python train.py --activation="geglu" --balance_loss=0.0022 --vocab_size=3616 --norm_place="pre" --positions="rope" --rope_fraction=0.25 --attn_scale=0.177 --tie_embeddings=true --init_std_qkv=0.028 --init_std_up=0.028 --init_std_down=0.00529 --schedule="wsd" --decay_shape="pow" --train_tokens=527700000
Below are experts of layer 7 (counted from 0) of a mixture-of-experts language model. Rows are named router (the router's row for the expert) and show model dimensions 160-239. Each number is 128 + 24 x the weight over its row's rms, rounded and kept within 0 to 255. Numbers have three digits each.
After each expert's rows: "mostly gets" lists some tokens that are sent to it at least half of the time; "comes before" lists some tokens at least twice as common just after its tokens as in all text. This comes from a sample of Wikipedia text that the model never trained on. Tokens count by the router's weight.

# expert 94
router:148120134150164156109138154125105142121115141131079095126121197078141109133144097094105083153167104139137149130153107118115133118130102132154117134104113161152112175115104177092101115171136144108157093149104170105182112131129127126105119163
mostly gets: " $", " | +", "$", " | −", " number", " | ."
comes before: "0", "1", "3", "4", "5", "2"

# expert 67
router:140153158123132155178087099088117155121132108125139137137100129130096167148112102097127155120114190158114104117138118132094083101126167147125117160107096138128135124166105155103119192145118144132117108103097128118136150120100161123123128134
mostly gets: "==", " comp", " ==", "yl", "==See also==", " Comp"
comes before: "\n", "\n\n", "History", "ical", "van", " % |"

# expert 47
router:106133106114107144126154124138134120158111142108114102123112165141123108119139166104119111155110121147168148115118090142090176137140072151139141129116140155071084107113104137153155144117158087095154092148136123107122159129107152121167149132
mostly gets: "iving", "aining", "est", "ivate", "ested", "ained"
comes before: " the", " a", " to", " in", "ive", " by"

# expert 74
router:118134136144156189157119171121112101151146113141147120137105146160133138202156079140151122092101178119126124136146148153110142173124180122147119158092149099152130128169110148112175129124145144142086144128143143112165120143147117145169143105
mostly gets: "s |", " | M", "o |", "\" |", "er |", " | J"
comes before: "\n", " ·", " MP", " Team", " Che", "US"

# expert 57
router:066142142158122143169131138137128147120148087123124119077175132160147161114121168133140155139087149129117145135137120136169169130130083147158182137100175141169125134139129104134125142137132162135071140118137090137135084160148131116080079127
mostly gets: " (", " (S", "\" (", "(", "s (", "a ("
comes before: "1", "2", "J", "0", "O", "A"

# expert 83
router:138165125129106091124123131135121087127126134145135148143127095128123136098138096173128145120114156131126116085123124123169086168111140155138119128154113146154149150162106161140120142124158164111090120145127108114149127130136129116110104117
mostly gets: "===", " ===", "====", " | \"", "',", " | | |"
comes before: "\n", "\n\n", "S", "W", "R", "M"

# expert 75
router:098157129113132103157139124086118107117116145140152135104149141136106106094124136130113185117108143110119127108119119134135123122139114128118091121122146145129160094071141143113111096125088140141181152111166123144109116139148105119106134136
mostly gets: "–", " JP", "-S", " Win", " MP"
comes before: "1", "2", "0", "3", "4", "6"

# expert 126
router:118139127155142088100126125152153116155158116135140169135127137151149094117113112182180129091127097118117116115113121124146165109137129136132136135150135122132120117160164132128151121142156124149117147140109116157107142141159117153081119153
mostly gets: "D", " CD", "-D", " (D", "0"
comes before: " | ", ".", " |", "; ", "}", "-"

# expert 108
router:110099124125117107119102114154095143125130092103128136150143138116110123091124123134119113101156126158112153112165113115124114141133103169149141131103154138104145144146123150140148135138111147106154129170114080123146146148114108112090099142
mostly gets: " June ", " April ", " October ", " July ", " September ", " August "
comes before: "1", "2", ", ", "10", "20", ": "

# expert 30
router:180159093144143138153150106145121104148151109129116113097123106139124172122117146082105119142138095157135138156166117135132108163164114082142147134137108139136078095101111075164102111134143085144124098143133125142166121086113167114094162154
mostly gets: " design", "ord", " form", " represent", "arn", " released"
comes before: "ed", "ing", "s", "ed by", "ers", "ed the"

# expert 92
router:122144119123159142124128120155085097133081098132141120101118125095154092139173146133091114161124165156090139132151155145111146070117117136129095159144128147128148136127151161148118079147117141117131134148106159127127119068151125079117119143
mostly gets: " sp", " Sp", " ", "  ", " #", "a "
comes before: "1", "2", "3", "4", "5", "10"

# expert 25
router:097088122180107156089150138155151141138138118114105093135141138116168128129122151115127159112168077125166133115150109126127122116117116157155116161118143104114124122108108118117127138144159111103153116139127156132167130109130136156159142125
mostly gets: "200", "500", "100", "400", "50", "72"
comes before: " | ", ".", " |", ",", "°", "; "

# expert 18
router:152118107156102122104155166106133144185119093129170153120102147134074114150097159166138104134125145148103146143099111147139098147112122168117096091114120124107129101092164102128139095139136106096116109094127154096085125137151152133101130100
mostly gets: "8", "6", "9", "7", "5"
comes before: " | ", " (", ") | ", "%", "00", "."

# expert 28
router:157099132099143133085110128120128123156077142117105105120124167144166107132119136161131136159122112149089122143130120137093100083112155175129097152096103123100100146088109127150127164167148057140122154168137105129138113129133178111158120133
mostly gets: "ore", "ake", "ase", "age", "ange", "ame"
comes before: ".", ",", " and", " of", " in", " of the"

# expert 69
router:079087111139110167187117151119079156117131102133131134095142136139131135097156118134129106159154130172133176144157115145144117122126138103121146143092088179141125149118161155184184132162133152131103147133132136152143119120145138173117123109
mostly gets: "a | ", "\" | ", ", ", "i | ", "ia | ", ") | "
comes before: "1", "2", "0", "3", "4", "6"

# expert 59
router:140091123136105152120158134090157104109165174100151136124113160090096078133115093136086139112120162154116142091159121133152071120129137113124087111142127131136136163119151140118138114162157095130139125168115128153140076099117061121111098140
mostly gets: "ult", "vent", "| ", "urr", " career", " list"
comes before: "2", "1", "ure", "ural", "3", "ing"

# expert 117
router:093119086125115157144123157125140119124123126136142116142120138144139133091126093067114069144197119073130154168076104136128148139144144115121106102170106122123127106119120094137102164148121134145208106108116122121132145126071126123143126112
mostly gets: " found", " lead", " held", " imp", "anc", " hold"
comes before: " by", " to", "ing", "er", " to the", " the"